python train.py --num_hidden_layers=10 --hidden_size=768 --n_experts=48 --n_empty_slots=6 --router_score="softmax" --normalize_top_k=false --balance_loss=0.00306 --balance_bias=false --head_dim=128 --norm_eps=1e-05 --positions="rope" --rope_theta=39100.0 --tie_word_embeddings=false --learning_rate=0.00111 --lr_mult_qkv=0.5
Below are experts of layer 2 (counted from 0) of a mixture-of-experts language model. Rows are named router (the router's row for the expert), gate (a neuron's input weights, with its number), up (a neuron's input weights, with its number), down (a neuron's output weights, with its number) and show model dimensions 0-127. Each number is 128 + 32 x the weight over its row's rms, rounded and kept within 0 to 255. Numbers have three digits each.
After each expert's rows: a language model's description of what the expert responds to; "raises" lists some tokens whose logits its average output raises strongly, later layers aside. This comes from a sample of Wikipedia text that the model never trained on.

# expert 13
router:122067175179115140128123073106157124158127107116161106116089161146158128190092172146114127123145126126161149127158142181191122150103121124064100194077111123142134119183123138117115095085120128090058155173088162167115085091096103139149167120148108112150165163115133106114129178166144101152171131142120124113120090110186111109187145131114090100111108076108126177115144184096135187131084
gate0:185128133084108147111154156167173146147135112165132106109097216117113120145162145122106130123128063090160175101114106113145100126089116135114144164139115123123165136102089151148097125148143124173114098160149089120122141101108125117106196155122089053105069192162061149116144159160113094149116106139108088120097170135151084120155142106090103152126122088154114139167095144099125121109130
up0:095098087205164118176139140104100067195155156099119144165130107131125125158148098149102124123154123175118137166159144160071166191186101138162113089116174101130107100161086096091110123057161114094060167114156138159156153133131099188148122146148197134138133103083162084102136118114111102097142133143153115120118086114124170079154173151160063166101139158097162124097166100077161152108137
down0:183219088169075123049119135191135069163098162108095117186132147139122084050104134174156148037121107116122139052142100123127143174089055101159097133102167130102115156176079100109096039140095101083162118134140171080140144107082135127099186116116106156119114165129128098103096100130155153114122105136117154111145149109152127186096102071103130140109119062083077102088089120103128127175120
gate1:114093144164089123152076129117161149140158096156105078096138067200123150164150133068105149182160077150153097167168128112143148095160067119142208154171124130154131101172129121147162153143128155123091106104122126118090142130116049117110134154119114100117103129140146112100153136125136071165142104176106105161154150110078152127168189112116073113170085079196112125136095084138128089108142
up1:120097125157104142146106123168155125139165115139114065086114097198142192138146126063127137180148052133168082119145115120127151090166040162162189143194126158176142110123145136122157148174106149136105120091099139145107139114126061098096132170118118143139107143152152077089173151081107041133170090188110117143168156081093170102153197071125089132186111106235133147153081067108097098110141
down1:117065167105185159138180118199110110127121167082144155100112146086192096203130165148140108119114155154092158147108083119085172137107127075135118070068093149160109107131111191085129111102080152187137140170135144114124053118120183166121142082101127118139050164167132181146125116182138180117134117102126160089135079130124073097118104104147131104138097132123111117098160177121109135211111
gate2:103135117154180110147210072095149156146136075097077102165148133111109131136189117107118120117119149109115129102181035087120127176164147133154113165097106090095116166149127160126096105093054159139159110145129097208100114123158152102124131128167085127118142155179121127119099145059064164083067176127103124097154111125108170161112165138155189059152090151116079118109116134110115108142148
up2:057145110142168131104160163155141065102094104182131142104165145096122119151048131119140153168161209159184059123117161133121179103174135125121135148105090132106138108140111120108171132118174146131112108157131168127054163161099138087107130115155207139129162113148171135069113127137104157105106153166127104104114162123157098129165142112142139091168126129157143111110038112160098119123087
down2:141171132157115110115094102160161126130120142119102120212122120134111155141129056095089116080154142094101101109156186149139150143144119162057077158106097148145114147141110081101128123171135133121187145155097135120140147075145168100140109132118149169125135106156146118136140074137117099068123087152097143090142073136161127104070032129157178156148072136171126117111107110121092135103130
gate3:088128121091163147119211134119159177158147131170111131156212124080175144137138132131023124140081116131110106124154112129145119100060143116097101135154086115136179155116148137190167136165105201148150147142112110160126118070114086167150132136118146114116102106173129111148123166131114159180161099096046147179101128136156143148158132116108105105115122097173141160137081167124117165107159
up3:154122100123114140123052129130077061081138118128086159134126117180078170100167122181197102098136117152097142139157124167125170138117128125196109151091129140135091110120162148134145114051130113121112100130162154107070117104114148153153107152085122130126083108150154141142164111110137138221107151152189105148099111201107088148052121180119097116125134137076102124190116111168098143096129
down3:123106058129112102093065135115150163173155099136065090183146140109097144137172100075118111151129128108145144136094115135121120135180176122103117109129127149070112143123102124096080161076059123127096108123151149170136120142199105074113168074130146123090165079165122100155134080166129088167100129126122142153155182109139078171054148151152131137154137078154115139053079163113089125114102
gate4:133151096117168122160093084133108083165152128170173100138109137105118142158157141148167090114058165112135180101192195128114133140182232181149126107082118117142129190081119152155140151116058154127088147117110137078135130122127138094135094122159196167151104127077106116115136074097147082087146159111112121027085159108115081121097117118184144111209217127168101161183046100091138099100159
up4:134124128113110125143163156139187141072174127137088125145165075140088159144133162139133158182133136167139098134112109112131159134128116097177108159164093137147149090142126121065131186103151135179108083124132111114095134153151171124111166180141129125077185121157114095158096157129135158178054124171122166132152136121159166188117189123125180166147084159059190113126184120123095147175107
down4:071135117150123107137085131178150199122172126134114158201168090202064100126107175162179092135092138156144170072163116137113094156144114121140107072074166127132134189128086133217055115120080126170128082124139135093096182062117135126094139181132221122110092070107117100116154054133125117151114098131089103107117139126104165170149151174142094159183119153131173132159125182125109078134164
It responds to: Plural and possessive endings. Word-final suffix pieces, mainly plural s on nouns and decades like 1730s, plus possessives his, her, their and apostrophes.
raises: ",", " of", " |", " and", "\n", "."

# expert 19
router:179170125234109178107172146123184174079116107140084118129135144128117188188096113107156126131150155171138137105101123151136139073081117065105159122205127144084155132161098061125091124097086121142117167206147156127155123133183114090136142140165108092137141113183152111184066163152094087151101141197135115185174093137197160181161196154078129110053011130105132151110147146138161139135144
gate0:059146144107131075089122110128063156144168106130110145095065113122127092174109071102152173070155115143150153189178117126129123141118153086089142144078216137194167165127118157087112163078214099171106157149115173095137090155168125139094137106146126155076172128160120153173100135112140042151101116138163105057134119122161102179186059108127160172121118120134094164096188142102113128138107
up0:129131101127199168172107091145100124087140103108194149150160054121179128096116100145127130091142083161118100127187125098132113126114153161141149149141146150088071064099156113148117103141144114151140151102143132118087129169117135141105060136123135174080137155135149107179160113093161140123153115135130140170116105144132109060121145137134154172151122121160089158137166100092099127158151
down0:097155121116156130080035161088099134118112101137092123107120130163082111129137133118093187119080158094080139125141135100097154101144117108087098157088109107157155097130051137120151129069090132155127127123103171070123141120117081165101146174139075093134084184112200166155142136150157103133134146160190188170128105124186133201119114172192145071116143084142126127131106181112122155123079
gate1:122176165103083182144158149098106190192091125105133148134094166107116144143129147112146095155157139201182134123135112144140121079100113142091124109076152141146141118129106162184093127139117112126140159117100142102163141131107067138154134118138130135142103123142205084117073129086125095159133074149103151096121154168130109171089142120151107225097104103062096109082078187127103132145180
up1:159162167126076162161048079133123123115111146145160090154131171127108113123088202176140071125133120174125074112161072101099111118131172129073083091135128147105123147157132127150188058150136146152125113101084138098133112135095147106084136096181159147095146165080195141143054095117111070183071143122066152132091191096142137076091156128091112126134103111089112151112141171124111150191126
down1:130142133138131138157144147207151121137033172093153090154153146145137114178094090164057150201142123137087142174138098136168111121149108139148131098123142076129137128110110094200189128127094141154068122168162095131110163109116124180178128149102090131128086121104061131132102065177133080098185148115162138158178101145090081114166100111111161112106120086179144143125205147101096172158163
gate2:095158185141199120137178145109136150104079041122091123112122073108102097143100158116142141143129196119140133107159095151125138145129137100097122131154173130154163119101152156103131168101122074123157152093154063161140085144143121190167144122046172170198128144151116144152108116160075128073092138095164148101126061200166104158162166162176169135094082103145091137078129087128132106166115
up2:150136085089141158080097150227162080169136128158076197101115104088135101119139139094180119122153107167094114152125154130083144164060124078153126123093100105120152096075123063174135053111117146136135091143140187102141156088181107124112127087178160103160125148155118134127107139086182188182126202130146151172159111115173130153124178128115083135164113160120143118133168160165105122120118
down2:130115136084162135151119133081112140104124084120105177158152127118070183125116146099153123105161144103170195166170114122113105126101120093051099194117158133125119133149136141144195131109074090114162110064136128116146066063182156123103161096134141121207146124125084110128102041159093139150128089100123110105101079084120109140132110119128202129122157157143136126150034049133119095089094
gate3:113146113102172086133114068148138143130138192103148131120102155075128083125127123051163101151114163105171161084160075158082141074084156166180151181109117159094158112124125226115104102098137151072103098132143167088081085172137191144100145120109153113104127103136195100129177134076056089143054042104174118098120083114143106112112152094147066135122101154169089108139008088158148128138123
up3:161122110146145146142127044147126160134164190109172205134151149083076175086127144118153142182140136099082117111064120144135108150140183129095140132134096133113135113082187128119119135095067101085126204143133138134129043090109108157113073129169139178099075082090125118131186205090153079140149120084103141120128100084119175108170143123140105126102171131155159131098148130064205103186112
down3:116105171087206100106114163136164187156150092118162144173143151197151147185141096187149173101143128112165174189130122125140073137108112177132052141148119222169126169118139120081127025095134085108134095118126111065083141159136128149093157122166141116142173067114116050139193147105135167123214143099107136096150147109047112132137119164153155129114096110158140185092140122157105119139144
gate4:140118113190084071141147154110124118108134124106134134178140149162126127123108090146150124146166137087130111140128045142123164118144116147138206158100138111170113088123056119174167130077086128099184084134120099095118095132102167144093093114226102114122162109131107145132090178122158159090116147167183152107135168161110114169074156166103071102087133115145116142099127104101067033140159
up4:134118149106150194134109100145114113117105135126133091122136102125129136110155151126125137112088108174115158136117211128127094086127202133144063072159117145104120114119190127089084138176131116177087138088130162148133169108102070120115136138053148141144099148149149103097188076095112093166123105095094112114097096111164127093139144085153152131183139146123192112159080177147170191098100
down4:114152127101176146084084098108107122111121161115064168082103127159148153121113122150141160151108128128158064078095102152120168099105177136148124048114142163181134138143158110118124161120129072161140108104119195158151081158207123119106189143181130170158125151108124121181118133188141096094135127156106098122130116137175152063057164125222109088154165088078158180128118099144135174078058
It responds to: Table cell pipes. Pipe separators ending cells or rows in wiki tables of statistics, election results and sports scores, usually after a number or dash.
raises: "\n", " –", ".", " -", " ", " —"

# expert 30
router:149169103147176094125116093164142118086084110123146166142127147129121078156110099175083118155116143093111125128089173104126141156106142157131122175075127053063122104151180150178161158147129217124108141182103125144139112085139090040186090119116110138117175098126129125162108102123160063134114080134155146098083166134176072093199092136166178103179105107091063097149127135093121072126117
gate0:155159139102154120125080165131096078069162120105188130171102120183128157167090136109110117139113067143122121082128113121067157117066131162177178110132129121145093175123075137182138172082143124091117110074080123065158182102088168143148050138160109140140147143143125182157144122114084117204127152166068160083056165180074142093102082124165111163098147174114156127152095168135105129099087
up0:096096127096028150176144083084149107133157154129075070141176134137083102146202181118199187091145147138152122145116059122102152097176138124113158154128117115118148121145128167130138076116147112174100136101135095108088075215179086087118143131116127101170136099125177064135142101106132148087128112089151130117194065154125133126083147160105163099172157110178116129093083116067100127124144
down0:140175123150066160126110099047183140130153094140125185089089102119115149133094158138142057126145138107102137164120105189112126069099174175135158120086197101144142098089080093099077166152131149110160170101121111121101120185179156155162116133136095103131105136164145093126149150082166152083116129182188108087173053140132148087092142156135165130195135104147149093196147101069061115132188
gate1:122146114113098186151120104098138152129169129105142144114096151169096166185130151085118148138111138120122142098167118141100135128122165078107079151086161082118126116121155209111134157157117147128178073128164154169147100153121138121156152117095129124166074115093135092152159106110075186150121086113132097114161128139122084136080120119121173101064174108100124133141156154100147123109112
up1:135096133110112148122129110093141156140209129127089113111118151165089153125125148059081137145108107092100125074161137152119144121122203091138069146107099105076123076093136204097123110157134128115186102120143136178123145158113129132162169125072112136149087137100139127140157103091107152152157139124133102139163127138098097138079129112138187106118178133110096104132170143107176101105117
down1:117093125170182053166122112106133122125089090115105114081189084088129098132140172176092137149145139101169148142123103156145157130134200117171163175121184177138146169089127107166168066105111139136144156167089112155113152148121168168142108143159113063147151128151174136117127180140114101109036203177090151120114151156154170112178085115106136185140149110126129176091115075132129169117136
gate2:128174139119103092099085117145128178154126097094192154110115150170100182136100143117102128150111137170137130121132130119129162131192156144097127110124079113132150142119080167158137131156071148131165087175146102051101103131184138096145124058097121072153075150098082099106109108069126159153108088116096094151093150145089117162093061111072102074225132139076116050142124154149148192139112
up2:125128128126123211157181137091125095115163124192057059100125105135108090091189090094179116108147090137127170169136092137125108138112095127180149151163140137123125090092179096086114072171172104128106146077113137218172153112071104157155191133175143165108180087125135149153129135196111083104141099115116094068159066108184126083159143126134151171044154131139155164140102123108113085099140
down2:166139173133116099122071048112125117121101123137093122131132073162120117121176068130142117140120167113159086169177078077181150141083000136108123065108117108108170117158112128187175099155135102142109180169132090147099151115121099112148099099137154082136143140156160139144091145106156211155124129147145129145037052124166154118154150159174060048117177129073121087111128173119078149167114
gate3:189177172114175153149070092141113129128077156127099142108122156097195118140167128097135117093145138060079142137149102146137083212177150135155148043150117128108129088129041120123127112114097145148085137093138110152155110176136108129107120144156165124128164123158159075144140064152129079158068154137132118091110147126148154118096158147154144125136133166152121173145112121107117106162120
up3:177177153089170194142072091154125137137101157148096147107143154077172140106168147107132143118151097028102170108127136128152049188158168115135138115131130104104103075160051091136106062114110117172113138105147133143178112154150115111152146121153132106114183101148159104145147114112143109180085144125166145087135183136134136130075172160166167124158131135130111122115140118068101125157098
down3:105081117127125156088119152132143154165110112109206101047133098157148068158183172170142160148106155128125166178087106133179155089177140149124071068129173144090131151097126107158080108105140120114117064141073154188169129126105092073131105123111083114167101062124176138137133097187169153122047060119133133114080092111170174104154124090110098059152125080155129112116148136132118128111109
gate4:110073082111140184150070176108153136121147090156143120167110074077130140130158114045129121090114162150136175141135160097107135109105119122086129115110146092095138154174183113127094116197139182129157142136115193105073138117094145096120073132118162116139142117161188068128067089138125140175077211101142090094085183077118133133125129096079103137201128167151128153104107118092102099150178
up4:109104169154191126141115138142088057141143056129105152138142168145140201092131102110090097158098103107119135116167127161154114110113104137086146144099128195123114166104197152139105166061114116153162081122176131130133146077129038147143139158134141149154081157147097103124130144163129097084189057084066111150105125082111140124056163104174077148069116150125127139094152144152124134117140
down4:124140092109174063097176174150102160097107163114128110154113114106101106073113110109144134104120155164157143102088145123093085114139153149117139162166122139153126180104118050127080105140098182148134179126097110083116186190139127159191110050161122232140148138104117103075090100172145107137110055081106120171090138035176166140137133130165170146119094109169171106101149096096169157126128
It responds to: Heading and topic nouns. Nouns heading sections or starting lines, such as Illustration, Website, Literature, depictions, and nouns like member, version, works before of.
raises: ",", " and", " ", ":", " the", " a"

# expert 36
router:157107154127080138118135111132133162112107168143134132102113144133185105155128113095097147105079106150114157102135157139090164115113176190100131109224110177068135138100133158154173136154139180114127122078122066149167137115142127095141149097106125145109138124134132097085151109145162150146100104147138144166134159125126110148161101110145173151125114068145134151066115104087154125156127
gate0:068141173092156132096148102108108114143113137147095102154123148111137142208176137101132151159109097176112137112123192129094120079119135161149094112146202102058113072139111099192211080146131105170116101143142146135122159094150160186106123125131075160104115186137106133123117142112099135135140133176142130129109162104098124107154153136118102134139134085115101157112113081111094057166075
up0:085146172082175147099116093142087120131119129175100148147125135124122114195171152111114168155066138166103150114137159116137164072136111189136092118121170120097181048173106100189189074153123083166107133155151138123123148090150155140118089123117087157103125163162102122108121143077133160158145134149115120131115135144107131100148179137111101147109158098080090154086160058067105106193083
down0:164072103191120119143098169113125156065089140070198136081192112168114120095080125155121101072122170073122131121146080133163100146111171070113096182092147119162109147160135123082095167091138195086136120156122164135130086183105090103152156157113142134162128126076127124122145110175128089140127174077159116113133140134114153153050109112148115109109149150132176089140188137117133150159150
gate1:059159169161095070144130098158093131133088155125130092082100133147090098109122155184185114116148152097103103124148095199112133184088141119037103150076146136125086076069119122128122127100169089165126166126174101104140144111109111127153102150135142143165107123141172138122178096093146180162216141124081125182146128175099131168116123146188144104123158113118138084149155149136101094078169
up1:051163140213103096154124098113151139157115168094133098106110083162078088153110137153154133118140142093132077140162112160171143147090134132118142130084135105114077087083141140144224101166098088193164104075117091115127147077114136122163168144104161187114150120114137135111157136090088149106192138129092063159149102167097146163160079165142148137126148124172101181106105194086104139065116
down1:069106115143114154127126144112146134158105096172088107127139155055134162180136182052169176118136091110102133115118119131115156107105127169141171102142131105112216206142187190132126175120130160140070123140158134092153142119174139130145149133101104074058153124118113150120125111157132158070137148179130141097067103167142126120145175106193125144119106105104116103162096106161131136113164
gate2:092152182102223164184055156149063100129105111160105126152137098083111111100150110160146101116156122116080087183124093091139109117153151040091133112140118098127142152147156155093087180148110141085137076157155143097088096153166147154182133096133104173141093137082160140175109156109066092131131151164089102139127152111104153145107166086100122136102147075091079114123100183147110081138108
up2:105123125133167083186112130083114168127121139103125062101174129177116192178108106142115107114173149169138122162164092057200098142102174122148146119085110148124133119149159128134117114124114146140096096098073135123123090094107116153111151193127149161169141098141110173095140093087162168164216171148125154130123083169111168112113026126112171174168109128130126127126163133092156141116105
down2:111095103123081131115190137133142173147135161089123099095183145123130085128145133070132079102149128070165108148173114180103113114090097079129164098101131142125135112115107103156112055162074171117130149153124172167132143134158114162134182154107134140141077108131143149145112181124144121104099150108126136147100159127155172097155121160142154098176086061160150102168137067094180132108108
gate3:041139176075141173120132113116106141173140116146048129145114097078122165195117147085159107162107118117132113135107130128098191081106160098077124102139221106086162080130081119186121117150096110210119123128112108136136117125157148173093108127107086185161074108113122147138121143123136177095106153147148139129157139107135086090124201131120125119106121067085104154097131103081165097185114
up3:240106088175116117157083141126131122083091111107177154094157149205113104067156083178074154121131128143147146140159107153168110153137106179184169166127067138189121188133158138104142157107159160039126152156144101120108160119105110086163162155146171071113179148102117091152138111151123119166157121110087147133101115127140139130113089127140127165138140174144169125148121131149113175084149
down3:129145172100122115167148095107102133139126144175076134131057130119142172119130198083142137103097103076173095110113119121099177141113131134113121159159172133170157145157102142165137097140126122181130135115120166136166135137124143208148093079109104151122110140121136109099114163156114119069125114133153172123109150100113109115111116097027129126118113096075107139061139126074126099183104
gate4:088173137143058103159053135138145105100156085197093151130124107120125122110105103166123074084173172156178140110192183150067194127153143142177103178140121164143150181083128098102106120117145162104114105124087118132098137083184205104059129195089102072132123149088126087129131119136105156168093142117144165180106182152122163135128137094127151143170117133133170135116059160129148159181113
up4:147089129122181085111201144134105179146124169103141129107094134127153168129146137109133177132074084101090146129012098151141048128083128133111147116143106106118129105176133134140136143128130101123123149143140150149133161165095056175183123072201134145136165085167124168112138164129161103154203083116132108120126058106144117131101114178123073133072113124103087145164187100137129129063096
down4:107166081163132145170098105133086143145116137107092137137121087127119067170135152062106151057118098146153103111138096139139139141147155106151123138097101089115105107197155119113106117094100144194162165176170150160085107130025070095139125141188065125142165044129104091072164122060118152252068156151101139106170163128128113110081139121154061173173175196127168115114118159116122138134104
It responds to: Mid-word fragments. Word-initial and mid-word pieces of rare or foreign names and words, such as surg, Kong, Tint, W-uj, Rap, followed by suffixes.
raises: "s", " |", "'"

# expert 33
router:108154117037124136145113089158089113131147154120165095110144081155076120143168139066133117119179120170164146111095181110155124095077116143119149116154144145146166176188178088114132143082089101190164200141147117137152082107172144130098117109100121125107060149133187085119142120150184152099127124078106109100120087106207110133133168111062124101129058207096088139151152124181125125107126
gate0:122088066112132188126134078106098169123165121155079101134168166135101102105091144144138167154113190128153201134117120140143131141116147105060117199150162164141161081185120094089053167185088132114098121153138092160159126164087174136113124130136129118198102149073120151106073116144110087048128168125070169098122103133132131133129158135173133120184135149141128116121058139181155124102135
up0:086134098137110139139117115101125099160137081024105139075151081190152157169112117111173108158129118118077078140123073094128089129144181129168065108166144161119100117141104162130197168152180123104068116107140130090133171143150141135118108087116138089110080102129129123100131124137144206164103153184045092111118121105086119190141134075101080123074166109122146152086201093131076093119142
down0:095118128140121085190216144143133115145112138107160140107156093132127119080101082124184098081117103114150207157124067050156207148166159111137077129185141130129106170121130121084129115149168165138149084149202143132109148196179121042128066119116148122145080153166125125115191169154184195136114140084159100169160141141125140080077178099099127179078130133119130136130106138161143114176156
gate1:146152121073158107116091143094100074193134119096150115180103131149160123127164049129158126093092099105169116175075130122107146158097208086116147142086104109106135110096121091162061142114146107175139161155143159113151103112153145117059053061135110169112127062117156076135134180110117139102150117111077103147078105113156123075077106131153120163091145133117135125181143118149160158187184
up1:076129140163075114127161124158109089151136156167123095156146095132130184119145148135067093135175163137138145074205170181111118171161064123142123130150182102130078163168120112095172108118131186163117110138146112177093141111084123134170158111141159115152121089193100179122124078163132120133121140137086137110188168177081097178117092109097201116104087159133138085121100149150120123090136
down1:132194131077092044115068177087140130130183141169140092106194134157161118136170135196127173159155162139140148069078178164121129146145126120121118105112173092156158057112138072125178140110147136114133166112141147165156118122096106114162121153096101156156153140135194115097073108162182134095160121114056126110138087152079114117111125093129125133175139143119123086109162098134130108131129
gate2:117112066087143156175097123191122132170156118073094116196129100085155140139145137128114135124134115107144131135148169099086147147151105096111159118153098125144133177070164108158148172107170111135136135134132057094086167133114112128135137122143163140120175169130136093143063090118138074072147147152108128117126119147131078092113153137145082138113127223128108131129035113110125119139129
up2:110167165132155164077158127037121143047115104219151143099158105160137082164119110111142138105122168184118125091094091133162107158098179187127158168108099118129166053156097139114104070159133146165124129159101190149166126105132173091134114144085108157169101130162184150082201177149137152208112158106133105090110167099174171124124094107070119122107109121106130113133190137179152114166135
down2:120169144178100101138114136109093088161152143153100094131148144120117128159208080135085090082139188146123157191153151124125150090162215145128138114147159167180095117138164104127115156121160130052105138107071099120089099174131165094131100146108141132140117142119088115124120143118108113133095139113106165162074053167119069088121109128068138179097150136148137110141092125119147146119156
gate3:152142133122108120130121169136135095175052098194076147113106122087108115124152085126060103134091122112095138146193093136187143151098116163211105161145108147163130140080170111166153131232109178113126105107154171131115149161076086147140104099161106141224106087159087124156103122172130073160170154072114054077148117148022160132112106134143107124193087160160123148126089076168121168109109
up3:112115117140107152104104131133131137171099084131026127150110145115145152139140108138156130107151096110120156150189126136188186150120134147197155120164132189150114101117125143138141162217057138118112096099186084135132133179082057184131105132164104152134142150192074178110107172097122099109162193083101090097134125167094136145135119112196149100157078203143156158174124093133189169134035
down3:143133144147172163145114076144117147129035118095139137137133123176129195129113149078152087081171152126098119106100164119139128150160076121108139075130130178098118127124076172111114134130165125129121161144205152109204100124117135115109117172128141134132123147176141084117183100191134127162139153116130133109127151120113114137107140121121098125094133093100146129098152164100136138156090
gate4:121119154161101116129100121110101081154119181118185110160145159100162091166137153178128158183122151181103165178117101071095156194109106133086098150092126149108159116181093188119119126101143098140171104165121159101119125146102109119036085095123134097096127177174101069105092186120074106105172183125055127153170161120139167109113173169130081160184146125190139122148134192158145099146154
up4:114103141115092114183128136129116127071143154116154121096120132139164182117102157221077151083095172165105147125126147102095071202149136111135101111076162199138146119119099171085085149094122170137146141157140137122099137095103107138067089091098132122116152214104140128096112169151105135064077138093088116153195082064123157100178100126124170212155173053213136142096125141137152101202134
down4:106069097149206163163160131108128161055165088119135089170084111104084153151150095166092113093099154143138110107127152115138051100179123122133089193126126097163124187150106127146130111092230129119105145103146108126112124129155146109170146125144176188091140137150157169098093124213132144099070181129150137148086082102129157130171148144110160119130159122119113137097190128143107149116200
It responds to: The after prepositions. The article the after of, in, for, to, at, plus Coordinates labels in infobox location entries.
raises: ",", " ", " and", " |", "-", " in"

# expert 22
router:107118185113120121161138067129106094150100152119176140116118078159112215129119152155105104146108060152131118097178159130159129079108195143079139153156170119079137079112154168117144106108122096143167160118210150151143083121100122121112087118139089096102125139137134143162088141115129173179143131114109154171161131153122114183115139152086198154125193140110165129130141137164111101152140
gate0:132095121100139139137120068099096086138133139131100123186121171107178143133137053116152140105125134093131127153185148133095123149134145095080149172126108114112120118147144153111139128095116165121151060104078089140119083095126080093157184163093174091131116131146090098111080072116092130213173127120114123115095107117129106155078058133144114114142103130109144080114022167097104160147220
up0:154137197124060092114111126143135097083109133119145031145153118141103169132181167142106100165132106135124134148100115164110098167177162139123120093094109126190158107128167106196098152200152072127130117083199127147096049129117143103103128134079157140098135140126138155137132123112094056119103140065170104037172145120151116119154161167180138112104120191173143116128110110141146133139075
down0:140154170145087078169158225135164090024099105104163152166130185120115136138166084132175105119082119105115186135161138104135103113149163125064146121193122149137129137130150111173142116149098096165152137121061143084127124184106137166148123161110120089151177103171143066117157101040151200134219119115117136177110096132094098160171187165118075122153109159077089173101138124073139136121168
gate1:085147141095117145101146043158164111131111105102161138135120106091108119134162129084108098174144106179165103142186155106095124140213115136090056103135109116108129135156089127087081145117174122084167089088086145138099141161157185170111176115165137103038110142203119122135126119116173147176163228140127121149140170056128162140154108146204101145106165083206138118137059127150090144115159
up1:112141117136074136102117108126105133139144112078134171126125134111153099108181178173107115143100150173170079127108183105087062121175050102087102092138092093138119090140100121085096121143157126105133116060094148179084114167134135083130148119111109096090142113150098148100139086130173173132129159180147084125112139085116170109090123150170130103157137142193092094134058151165114204171101
down1:100137143160116163101079091145163104122169136164069144102095150090112111182119140074114139176068122185132124138125158080152173102098152099148116063156128189144106160170063144121151132107095178093192165119090126102105102175130078117114120166105128166099120209064108093180102188108107147151136117123070121188172198098127135158092118162154052129109126184153121124140168128116157155130143
gate2:168125160124125139187110114121156122090074091118145172121174126154140117146096092208137163101174137087102164138142105143105098177165105177091133134160141162186127113129112132081136102139154089143104158115075144063152114152113099113158120157154124126155144059091115093123114126086137125143095086170111150135109204144155114166096122119153137131117079091151168128117122107123148130133181
up2:120079145121087112150125142113109089155201142078133135158177115086175169125078095088114197148059153135135083066102230174139103116088116156115068120177095154151162127163103130131151107147113124121099151126185109085143103160087168112118166099096099157151133150111118114150085119126131139158155174101126103148104161140087174095117176125106096169083161159061147102102155147131149159065123
down2:168153143135101108112176080045119134094113149141130094169120113148150105132154080103121168135111121129146111166131126095095102110104120126115145097166148155159101147135096115108055183162120156114044126175145137091112114139146158091165125179182139124119118099133133170131096224116145133123164099147092118141193154138163101105119115147158157127112128140203185184160180117120170071106148
gate3:186177126100144143150131159148139162142093113129129123124174122173153086079109124090171115116084093130072150121130118135143162206129101136124148131169151118136113129132135130093171107086115055099146115107107104140074090114074162176145131100138158108093137100137093173113120136109127158107144131119166112124194142106172102117103173092131133177146114049145181141143089138140121079198150
up3:061087120115102127134111108159134150121132061132168115092064109081181155131185120145078113130139169119146055147115174132110140108150109136126167170107134159143161148200103095112102143090124112149143181096111131124127105145144142112105144094042116140121087182112101118139120076111134149088115095141080121102091124140155149106098094118122113121146150112141086097122085107156124177038115
down3:096115115132138127128077139158135177139224141096106080093099130214098127117142135111132115157078170146068122115202112126160107082154109133054135140102206103136099084123141128121151164129177103177163075196178173142099112161096151141101171109129029111158170097110105082097063184121155129164119153176071092074151167085111151120139090151142115124099126084083122142109132137139096088121108
gate4:147120096103131089125089141122102138106090130111135137166169129087118134073109137163143119163149143128134134155144157051133128079116151145117136134145183150055147126156167087076092089104164128076132118139071110156081164115114125156156108103146197129104102132136118094121109150122119092143140231116085132130087134175171108115131164095071077185116135107142140171065081150136105128158115
up4:126190213095125148166162105112094150055125137149105106109157125150126147093160177114111156147110101110138100145086193180147098161097130113176146128092173122165189158088143108138110119125134122036165170107086147128104103164185123193131097143133111109097138191051116106130086128123146157203147133121158057158110154095152153119130143114129085121124210168102094120141108159108122090152128
down4:155176134142082149198100109113161117077103098123114090162125155139142084114146147154162113128145113056147067181135138193144094140118091105153118145151118121152147143112099170118196141141158163149134136129086152113153097151114176140110100157105087141078087204074108096098194148166147100111102113118172131087160148141143127127089183093146129111110143169103130106132125132166176133152170
It responds to: Table pipes. Pipe characters starting table rows or cells, mainly sports medal and chart tables; also date dashes and articles a, the.
raises: " ", " Team", " Name", " September", " November", " #"